From a checkpoint of a small mixture-of-experts model trained on Wikipedia: 407M tokens.
Below are experts of layer 5 (counted from 0) of a mixture-of-experts language model. Rows are named router (the router's row for the expert), gate (a neuron's input weights, with its number), up (a neuron's input weights, with its number) and show model dimensions 0-127. Each number is 128 + 24 x the weight over its row's rms, rounded and kept within 0 to 255.
After each expert's rows: a language model's description of what the expert responds to; "gets" lists some tokens that make up at least twice as much of what it gets as of all text. This comes from a sample of Wikipedia text that the model never trained on. Tokens count by the router's weight.

# expert 9
router [138 163 173 145 138  78 124  76 109 141 166 178  93  95 109 127 150 141 121 183 148 148 125 167 113  77 122 133 119 124  85 128 109 130 116 124 156 166 144 144 112 133 129  85 122 110 158 128 186 120 134 129 140 142 149 120 135  89 129 131 155 105 111 128 127 182 121 176 115 115 138 129 103 132 101 115 114 135 118 106  95 143  92 126  76 146 146 139 121 111 133 153  81 102 115 141 119 126 110  85 167 142 141 131 134 141 115 134 132 130 158 107 160 160 146 100 140 118 137 126 128 115 121 113 105 169 125 175]
gate0 [136 152 188  97 114  71 140 150 142 111 131 119  87 116  97 134 138 166 112 138 137 143 132 177  79 125 129 126  84 102 135 130 139 122 122 125 201 109 128 137 183 167 159 142 114 159 125 134 137 122 129 120 163 152 115 130 103 150  90 139 101 116 110  98 131 131 140 153  98  98 141 124 138  87 116 144 154 126 114 137 124 140 103 112 123 156 170 120 136 116 140 120 155  91 149 106 104 100 137 101 149 149  94 141 135 200 149 146 130 104 164 127 114 142 100 106 133 131 132 143 158 103 155 145 118 160 153 141]
up0 [105 120 143 101 111 125 123 114 105 141 129  90 140 115 131 111 105 124 116 137 142 133 164  97 128 162 146 138 113 101  75 124 109 103 151 157  72 104 106 105 148 131 113 110 145  99 100 140  95 123 131 117 132 158 178 118 126 162 101 146 144 125 158 129 126 106 198 127 129 124 135 116  93 157 118 143 116 158 106  96 152 194 168 145 165 123 153 131 124 153 144 147 152 154 151 138 137 178 124  74 146 135  99 136 148 152 141 113 101 122 154 168 109 137 120 102 128 113 151 157 100  95  82 122 144 147  99 118]
Numbers and punctuation. Periods, digits, colons and blank lines in numbered lists, scores and stats tables, such as 10., 39.16, 100.0.
gets: ".", "1", "2", "\n\n", "0", ":"

# expert 7
router [124 146 140 113 149 152 108 114 117 174 118 118 109 135 122 164 138 116 173 176 113 120 112 185 148  96 127 142 127 118 119 143  97 154 137 139 108 152 153 144 149 164 139 105 128 135 128 154 173 112 161 103 141 130  98 142 142 134 102 140 104  88 137  87 105 146 164 135  89  86 116 123 129 108 137 159 130 128 102 108  59 145 114 160 122 106 124 132 141 169 126 116  84  97 122 148 131 161 126 105 183  95 114 117 148 120 130 136  93 149 122 104 152 128 138 112 133 124 120  65 131 146 147  87 125 142 184 140]
gate0 [164 144 128 125 135 149 128 141 143 160 112  48  97 109 138 141 132 106 129 112 139 169 109 164 134 136 103 123 117 139  79 164  91 104 117 124 135 157 140 104 174 127 124 127  99  90 122 140 134 121  88 139 169 116 152 118 139 148  92 163 138 124 144 120 169 137 110 160 112 116 116  95 128 124 133 158 134 177 153  93 134 133 129 161 121 111  99 182 116 109  97 111 129 132 134  96 144 100 148 121  78 108 124 140 129 143 135 146 138 177 127 103  83 147  96 135 179 117  91 120 128 146 138 118  84 148 107 118]
up0 [139 115 113 136  85 117 178 112 128 131 110 115 140 102 116  94 112 191 171 118 129 135 109 165 106 118 118 162 126 145 144 138 121 119 136 111 160 113 127  88 135 143  73 138 162 125 120 144 166 139 116 120 155 132 159 153 136 123 127 189 153 153 135 168 120 131 154 121  97 114  78 103 128 119 109  99 126 138 163 134 120 141 106 143 125 132  70 121 124 105 119  93 113 143 155 121  90 150 153 130  94 138 129  99 154 103 135 121 124 164 101 123 103 104  96 208 142 166 122 175 124 142 132 118 122 140 141 127]
Prepositions and connectives. Prepositions and conjunctions after a verb or noun, especially to, in, of, and, for, as in attributed to, degree in.
gets: " to", " in", " of", " and", " for", " by"

# expert 14
router [106 142 122 119 132 105 141 105  95 170 122 146 116 142 141 124 128 157 115 162 152 135 117 143 151 149 142 167 143 148 104 141 123 120 125 129 138 127 146 155  91 144 165 121 155 100 162 156 132 155 171 103 136 152 115  97 121 124 147 137 121 129 116 123 138 132  96 178  93  90 119 115 123 154 133 140  94 159 119  79  83 157 125 121  67 166  88 118  97 117 131 103  95 140 145 117 112 151 114  91 168 138 113 112 165 119  71 130  86 125 148  97 135 163 147 123 126 102 115 115 166 139 125 129  70 111 172 127]
gate0 [156 157 154  91 181 117 147 166 129 116 142 124 148 159  89 116 119  87 101 139 144 101 111 109 124 164  83  99 116 155 100  97 155 169 116 174 137 137 126 130 104 118 126 152 150 140 169  94 107 129  69 152 158  89 127  99 124 119 155 105 127 134 127  88 132 160 124 152 124 134 121 134 136 122 128 119 147 177 152 134 130 128 130 104 120 130  95 129 118 114 119 106  92 131 123 149 129 109 107 119 101 158 130 130 132  98 132 182 139 110 107 112 142 135 140 166 162  96 157 139 172 124  91 126  81  75 138 135]
up0 [ 89 108 105 123 145 158 121 121 123 140 119 120  85 157 131 141 116 157 112 117 134 132 106 149 165 110 133 141 136 118 126 130 138 164 146 135 151 125 115 110 109 169 106 110 123 134 125 192 154 135 114 139 113 105 143  84  87 139 142 142 111 115 160 125 120 130 158 118 125 139 166 150 128 146 104 101 140  99 149 140 145  88 137 122 130 142 167 147 163 118  54  96 127  82 178 160 102 156 102 161 120 135 103 162 115 113 114 128 129 141 171 134  78  84 109  93  96 117  77 115 120 146 143 105 103 119 159 150]
Line breaks and non-Latin bytes. Line breaks and raw byte pieces of Thai, Chinese, Japanese, Cyrillic text, plus symbols like °, }, —, ^{.
gets: "\n", "}", ")", "^{", "°", "_{"

# expert 11
router [111 102 112 157 146 120 112  75  95 135 120 143 146 108 120 112 156 115 139 157 142 115 116 170 129 105 115 148  72  94 101 166 130 130 131 147 150 136 177 103 122 117 169 137 150 110 136 139 125 141 106 128 161 136 125 118 101 102 151 131  90 102 111  96 143 148 146 113  91 126 154 144 116 103 154 101  97 152  96  95 134 134 113 149 154 128 123 114 114 102 125 172 110 124 125 145 134 155 144 110 171 122 141 122 139 114 121 164 108 151 166  97 214 162 118  99 113 136 111 106 160 166 134  86 134 167 132 150]
gate0 [103  94 153 125 149 122 140 151 132 108 159 133 149 125 114 161 147 107 133 154 182 147 108  93 135 148 102 143 144 138 171 112 119  94 140 118 104 123 117 138  93 114  93 113 100 174  73 105 134  95 166 163 156 128  95 140 138  87 131 165 133 168 117 120 124 118 107 126 183 108 119 150 143 160 181 121 133  98 129 141 131 133 119 131 155 180 116 118 160 123 122 121 110 128  80 134 128 119 130 117 110 186 124 147 153 111  91 138 136 113 124 135  81 147 156 167 115 113 126 128 139 147 137  91  93 163 112 124]
up0 [133 130  83 126 132  57  99 133 131  70  84  80 151 126 127 162 132 143  95 142  69 115 109 151 122 110  90 117 152 133 112 138  80 129 108 127 111 116 137 116 153 124  71 107  98 118 126 136 127 135 119 120 144 100 131 121 113 111 134 121 111 157 135 118 124 117 120 153 130 116 127 132 135 107 140 119 131 140 148  86  94 116 117 170 126 120  99 153 113 109 149  96 159 139 124 104 169 122 153  89  93 107 126  85 167 133 154 141  60 134 123 152  99 112 157 151 133 143 127 130 142 150 125  85 131 178 136 153]
Articles and determiners. Articles and determiners starting a noun phrase, often sentence-initial, such as a, an, The, his, two, as a.
gets: " a", " the", " The", " an", ", the", "'s"

# expert 13
router [123 133 122 143 140 123 142  98 140 163 137 157 132 149 109 111 143 114 147 118 135 146 130 162 149 105 168 141 148 111 105 144 131 122  83 107 111 140 163  91 104 128 110 127 157  93 143 192 145 107 103 123 138 152 133 110 175 139 151 133 111  92  90 151 125 130 140 122 107  91 132 132 138 118 132 118 100 139 134 104 127 168 120 127  86 137  94 129 133 148 104 125 112  82 114 186 115 129 143  79  99 132  99 134 123 159 135 168  94 142 114 121 126 200 144 128  92 114 150  83 126 136 136 100  94 170 180 113]
gate0 [140 120 148 101 121 113 133 118 137 152 117 182 208 158 157 150 106 113 120  97  94 120  91 128 144 137 102 130 106 110 102 115 179 145 127 213 153 142 151 112 121 170 121 147  96 141 146  92 169 166 120 120 136 155 143 156 111 134 121 105 131 122 113 108 102 122 111  55 134  88 119  92 112 140 165 141 136 149 127 123 127 130 139 157 106 128 126 114 152 117  99 134 146 142 103 131 114 136 139 142 111 141 168 116 101 124 125 107 112 140 112 146 122  99 129  86 125 155 125 115 121 136 128 152 135  98 156  81]
up0 [114 133  78  99  97 113 142 114 110 133 100 124  58 147 119  84 119  92 139 141  73 122 136 118  95 156 128 117 161 121 156 102 147 139 151 173 134 125 163 109 150 144 160 153 135  95 175  92 140 171 122 125  87 158 113 173 134 126 139 104 181 135 143 143 139  96 130 149 125 146 111 177 102 117 135 130 117 131  98  74 145  91 127 147 118 127 114 167 142 135 124 143 114  87  97 118 117 161  69 136 116 145 128 118 134 142  96 120 116  94 113  92 110 143 129 112 123 150 127 138 126 125 112 119 143 128 122 134]
Verb and word suffixes. Word-final suffixes completing verbs and derived words, mostly past participles and -ing forms, such as ed, ing, ated, ized, released.
gets: "ed", "ing", "ated", "s", "ate", "es"

# expert 8
router [162 112 115  90 182 132  90  97 162 107 177 159  90 113 111 157 156 130 136 123 101 144 130 104 108 122 123 159 137 118 144 153  88 133 133 132 111 150 146 119 103 126 128 107 119 161 132 137 180 135 121  99 123 133 117 125 119 106 174 127 105 120  90 101 142 150 108 125 143 110 148 164 147 164 118 150  94 154 130 120 101 162  87 129 107 123 122 120  94 158 161 126 113  74 132 154 117  95 172 122 103 152 140 140 150 158 114 161 108 103 126  88 124 171 150  81 165 151 122 130 114 134 121  89 132  94 123 144]
gate0 [145 117 123 123 138 160 129  93 115 139 132 100  73 126 110 141 104  93  90 114 120 106 135 158 210 151 125 145 128 100 123 101 114 179 136 132 153 124  82 113 132 105 136 142 135 107 124 118 100 154 162 161 116  92 141 119 108  94 131 145 145 151  98 135 114 123 139 171 138 112 165 145 102 112 105 132 116 140 103  95 150 141 149 154 124 158 105 112 133 128 173 136 134 113 122 130  98  96 130 134  94 132 137 124  88 136 146 118 143  96 113 118 132 176 104  81 176 121 116 167 145 163 146 124 172 167  97 118]
up0 [153 115 120 144 116 122 148 154 146 119 131 126 112 160 173 114 161 129 109 136 135 161 128 135  82 112 127 128 137  54 146  89  95 136 152  72 131 140 101  89 101 138 111 125 132 153 160 177  90 123 101 102 104  98 127 131 165 148 123  89  90  97 142 105 148 160 139  85 133 141 110 100 106 109 147 113 123 111 117 125 120 135 142 143 112 139 112 155 117 119  73 162 133 142 111 105 117 143 140  94  78 132 125 131 141 159 127 158 138 152 129 119 135 153 138 121  81  83 166 134 114  86  95 158 122 122 112 137]
Hyphens and mid-word pieces. Hyphens and inner word pieces in technical, scientific and foreign compound words, e.g. poly'-'Pro, pne'um'atic, Core'g'onus, pol'yg'on.
gets: "-", "g", "um", "pl", "x", "op"

# expert 4
router [178 106 138 119 161 146 148 128 110 160 150 165 167 130 130 138 149 121 139 143 139 126  98 105  98 117 134 167 118 104 139 150  80 177  80 143 139  92 142  97 125 125 102 134 117 142 123 135 132 121 157 165 177 183 153  89 136 134 136 105 157  90 140  82 149 148 151 136 119 115 103 132 178  99  97 134  99 114 135 101 108 126 127 180 113 113 126 130 118  78 160 141 102 115 128 124 149 107 130 128 143 150 112 119 109 125 149 116 128 115 131  99 184 135 141  84 124 115 157 103 139 133 149 109  77 129 116 116]
gate0 [ 84 133 124 118 127 109 156 167 115 126 146  72 142  99  63 109 158 116  98 111 108 138 100 134  73 114 132 125 160 175 110 116  90 123 102 110 140 126 142 141 156 105  69 119 164 118 146 145 116 141 135 126 157 136 135 142 119 112 149 149 125 120 130 122 152 172 166 134 161 137 166  98 124 166 140 147 149 136 117 117  99 106 127 160 121 136 119 106 144 130 146  84 152 111 154 131 134  74 152 146 152 123 107 100 130 138 135 134 143 137 151 141 132 114 129 135 162 125  67 162 152  96 130 154 139 129 188 117]
up0 [113 113 131 167  65 126 166 124 146 139 152 143 132 144 124 134 107  92 138 101 123 142 115 126 110 150 127  89 150 101 129 107  97 128 102 124 120 137 118 150 158 129 124  87 109 122 134 152 128 117 178 122 105  79 121 147  70 118 131 121 120  98 132 110 144 121 128 117 160 110 129 151 126 123 158 170 181 171  98 135 126 117 162  81 136  89 134 158 109 122 137 133  95 106 125 141 130  89 108 143 157 108 119 149 111 147  71 169  80 142 133  95 118 130 157 123 145 112 134 134 119 119 111 187 119 153 173 154]
ic/er pieces after M. Middle pieces like ic, er, or, y, often after M or m, in taxonomic lists and names, e.g. Tro­chus mur'ic'atus, S'ic'ily.
gets: "er", "ic", "y", "or", "in", "us"

# expert 2
router [151  98 177 106 122 157 117  90 116 144 123 156 133 101 119 135 154 106 128 118 144 109 135 178  91 114  88 130  97 101 112 123 132 123 119 124 150 131 112 126 112  94 126 117 114 128 116 140 154 169  92 160 140 118 130 149 119 119 115 119 131  85 165 134 161 162 123 151 135 120 174 131 134 160 135 128 113 151 106 114 104 103 106 136  93 110 147  91  94  99 150 117 127 118 128 144 151 187 136 124 131  97 151 144 155 120 148 143  71  87 190  70 171 129 122 151 145 118 118 102 133 120 127 131  83 171 159 130]
gate0 [128 150 138 133 100 150 169 129 113 134 147 145 105 125 121 113 149 138 122 139 113 139 129 116 128 140 119 166 132 143 133 164 142 116 125 138 155 172 147 131 140 167 197 110 125 144 119 130 132 111 120 141  71  92 152  89 123 102  96 128 116 126 142 162  70 142 137  68 169 118 132 175 126 165  92 158  88 143 128 134  91 139 113 109 111 112 129 113 122 137  94 126 146 153 133 122 161 166 103 128 119 145 153  90 135 154 160 137 102 136 181  86 120 173 134 124 101 148 129 112 166 149  81 116 140 134 137 110]
up0 [120 119 120 119  93 168 140 153  95 126 137  98 141 124 138 126 114 127 107 148  87 124 154 110 112 159 156  99 132 114 125 153 167  93 112 150  96 162 122 161 108 134 151 102 106  96 134 104 109 148 126 125 122 123 171 155 146 124 127 123 114 144  94 152 100  96 145 108 182  71  92 163 108  86 110 132 120 144 103 145 103 147 143 109  96 132 139 116 108 137 164 147  65 105  77 101 166 122 152 112 124  98 104 116 130 165  94 123 105 102 137 130  88 162 111 130 153 132 112 136 129 164 121 101 105 148 149 108]
Consonant pieces in names. Short consonant-heavy word pieces inside proper names and rare words, e.g. t'ro'spium, Playw'r'ights, Chowd'h'ury, A'h'med, Put'nam'.
gets: "r", "ad", "ro", "w", "c", "n"

# expert 5
router [103  85 121 108 170  95 123  77 131 110 130 133 102 110 169 139 110 131 118 126 113 129  95 146  90  73 140 164 111 123 107 119 106 153 131 100 165 153 137 159 136 176 183 115 125  69 140 147 127 128 117 141 157 143 151 140 133 112 153 104 111 120 138 121 152 138 129 154 132  96 124 135 165 131  82 114 106 145 118 124 121 141 111 175 119 145 117 163 116 142 135 145 106  99 118 161 161  95 112  99 121  94 127 149 171 114 115 131  98 152 120 138 164 182 134 104 146 148 133  94 120 159 156 117  87 134 155 124]
gate0 [ 97 110 176 164 100  75 112 135 134 131 157 100 134 115 119 143 130 150  97 157 146 170  72 122 123 120 139  96 115 129 145  88 161 138  89 141 126 110 120  99 141 130 127 126 126 137 141  96 120 113 125 130 138 120 115 134  87 141  95 147 104 157  82  98 126 116 127 129 176 122 131 122 117 100 113 131 121 130 115 187 109 143 126 129 148 180 128 145 131 129 152 160 146 158 124 153  98 138 141 113 137 128 163 160 128 139 162 128 143 156 163 123 152  98 154  62 134 168 109 130 113 105 106  74 142 178 108 138]
up0 [155 120 155 171 130 168 138 139  55 142 123 106  75 173 139 139 108 101 103 119 144  99 134 123  82 148 122 130 117 121 146 161 138  97 138 121  98 105 134 101 144  75 125 117 160 109 124  70  90 126 134 105  89 133 123 138 122 118 124 162 160 100 113 145 114 149 125 125 128  96 171 123 118 176 142 124 134 165 113 156 112 151 135 117 133 105 156 100 119 147 137 126 161 155 133 150 148 120 123 162 153 117 139  65 110 133 132 153 130  80 108 116 119 126 132 118 151 158 152 131 119 163 153 112 156  98 149 114]
Table and list separators. Pipe separators in wiki tables and semicolons in field lists, plus name pieces right before a separator, such as |, ;, ) |.
gets: " |", ";", " |  |", ") |", " |  |  |", ");"

# expert 10
router [155 119 139  94 142 122  99  93 112 183 151 152 148 106 161 131 122 133 117 145 109 149  75 156 138 135 143 122 154 138  96 133 138 154 125 135 159 143 129 130 127 129 152 105 125  67 137 152 136 121 107 113 127 151 145 134 100 144 129 139 142  99 157 141 163 153 128 117  73 127 158 148 138 128 152 106  82 170 139 122 114 134  70 126 125 145 115 158 121 121 147 103 110 106 157 136 142 134 134 130 154 113 122  99 129 115 109  98 130  93 145 120 117 118 149  94 100 163  97  65 147 142 148  98  84 180 185 155]
gate0 [120 109 162 160 128 107 131 160 150 131 129 121 128  96 108 104 102 148 108  67 117 137  78 131  85 122 104 117 113 118 124 152 122 151 108 147 149  53 130 130 109 141 126 114 110 106 149 158 134 133 141 115 106 116 139 134 178 130 133 153  97 107 137 121 114 126 101 170 131 143 170  83 109 129  76 108  93 109 114 182 115 147 128 146  91  87 105 145 122 124 147 141 133 128 156 120 113 134 175 159 149  97 112  77 110 146 139 114 170 146 130 161 130 159 130 112  92 146 150 171 133  94 129 112 119 136 136 132]
up0 [ 89 127  77 122 128 167 103 124 126 119 152 147 175 141 127 132 157 155 126 133 128 128 127 139 101  98 161 163 155 122 164 167 116 126 102 162 119 158 135 129 169  86 122 111 121 143 153 135  96 104 153 181 139 149 136  93  85 123 141 164 114 137 138 113 173 126  93 116 103 171 118 145 139 121 111 118 125 163 130 120 128 124 127  74  84 129 133 113 124 152  99 148 153 128 145 126 152 127 124 124 192 154 147 165 107  86 102 140 129 117 137 142 158 113 145 162  91 110  95 108 143 182 143 126 123 140 114 124]
Capital initials of names. Word-initial capital letters starting proper names and places, especially after New or a title, e.g. New 'H'ampshire, New 'H'aven, General 'D'almio.
gets: " H", " L", " K", " T", " P", " S"

# expert 15
router [120 177 159 147 130  88 106 102  92 148 129 138 142  96  98  87 147 116 133 149  99 126  85 114 166 123 160 113 102 113 128 125  89 139  89 132 169 165 127 127 136 162 116 150 121  83 179 140 147 130 130  96 158 135 145 144 154 142 141 128 131  97 118 122 139 134 114 164 135  85 134 158 141 129 128 125 122 144 110 119 119 116 107 169 142 143  73 107 111 143 155 124  98 145 121 113 108 158 164  97 100 125 126 124 172  78  99 134  90 118  94 132 148 154 138 107 157 155 108 132 151 156 167 147 118 128 159 173]
gate0 [143 140 138 148 147 148 121  82 149 110 127 153 169 112 152 130 144 152 119  79 119 122 143 103 107 132 158 134 147 134 145 147 153 140 153 179 136 154 124 103 110 109 144 108 113 103 160 141  83 132 140 162 112 133 104 147  78 137 192  84 104 103 153 156 106 131 134 156 124  78 115 120  82 111 125 108 130 106 119 113 116 140  91 153 128 136 146 126 146 137 148 167  93 131 136 131 129 165 138 134 116 123 135 122 117  96  75 182 145 181 113 151 132  92 146 129  94 127  86 116 135 116 142 168 117 111 127  94]
up0 [141 158 111  86 123  95 169 132 141 126 106 112 131 157 140 147 126 102 139 111 121 139 138 118 142  99 132 127 169 127 129  98 142 160 138 144 101 115 119 125 123 147  69 148 170 114 148 143 183 122 128 154 181 126 129 116 150 163 135 126 108 149 122 107 138 161 153 148 101 126  62 165 141 180 113 127 123 152 119 107 151 102 144  86 114 112 154 162  97 100  97 145 119 124 133 159 115 144 152 166 103 100 140 151 127  95 155 148 162 132 142  79 141 115 140 117 127 188 146 126 113 164 124 118 119 154 148 158]
Foreign name fragments. Pieces of Spanish, Italian, Slavic and other non-English names, often accented letters or syllables, such as Mar, o, í in Benítez.
gets: "o", "é", "á", "í", " de", " Mar"

# expert 6
router [132 130 155 144 182 108 123  81 133 159 121 149 139 140 108 132 138 105 125 126 124 119  90 139 123 156 120 121 157  78  66 120  87 126 148 142 118 132 123 119 119 146 165 102 160 148 152 134 135 141 118 140 145 133 131 158 140 109 164  88 134  94  94  78 122 130 124 166  94 122 124 126 109 140 140 130 102 163 146 129  95 150  82 159 101 119  91 108 121 133 136 175 101 103 113 147 115 139 179 114 187 155 138 141 122 101  75 160 120 120 147 114 147 145 132 112 149 152 104 121 126 147 165 128 126 166 170 109]
gate0 [134  80 101 137 132 124 137 107 131 160 111 150 141 116 129 140 150 112  91 134 168 132 116 101 144 121 100  74 102 150 118 145  91 144 102 107  88 140 141 136  89 128 114 118 135 123 139 135 152 104 127 107 119 147 133 129 191 142 135 172 126 156 127  89 114 128 162 165 129 113 116 112 141 156 103 153 114 184 121 163 108 151 161 131 148 134 182 128 111  87 108 122 140 169 133  64 115 151 129 127 162  99 133 158 117 120 145 134 124  93 113 133 108 137  98 133 179 138 152 110 157 125 143 143  91 130  73 116]
up0 [161  66 132 129 104 142 142 131 122 136 143 185 130 109 121 162 152 122 122 114 117  88  99 148 154  91 136 126 106  91 110 151 121 106  99  99  99 154 128  86  98 101 159 148 157 160 117 131 126  82 130 124 100 110 165 115 101 150 120  95 184 132 161 115 129 161 141 119  86 128 141 124 141 158  86 119 103 101 101 122 150 148 116  96 128 117 123 152 143 150 144 109 112 138 158 109 118 109 139 195 148 110 114  96 108  81 135 104  86 112 142 122 113 143 110 113 125  96 125 107 134  96 117  92 119 129 113 119]
Separators before numbers. Table pipes, commas, dashes, parentheses and short prepositions just before digits in tables, score lists and dates, e.g. 3'–'2, '| '97.85.
gets: " | ", " (", " ", ", ", "–", " in "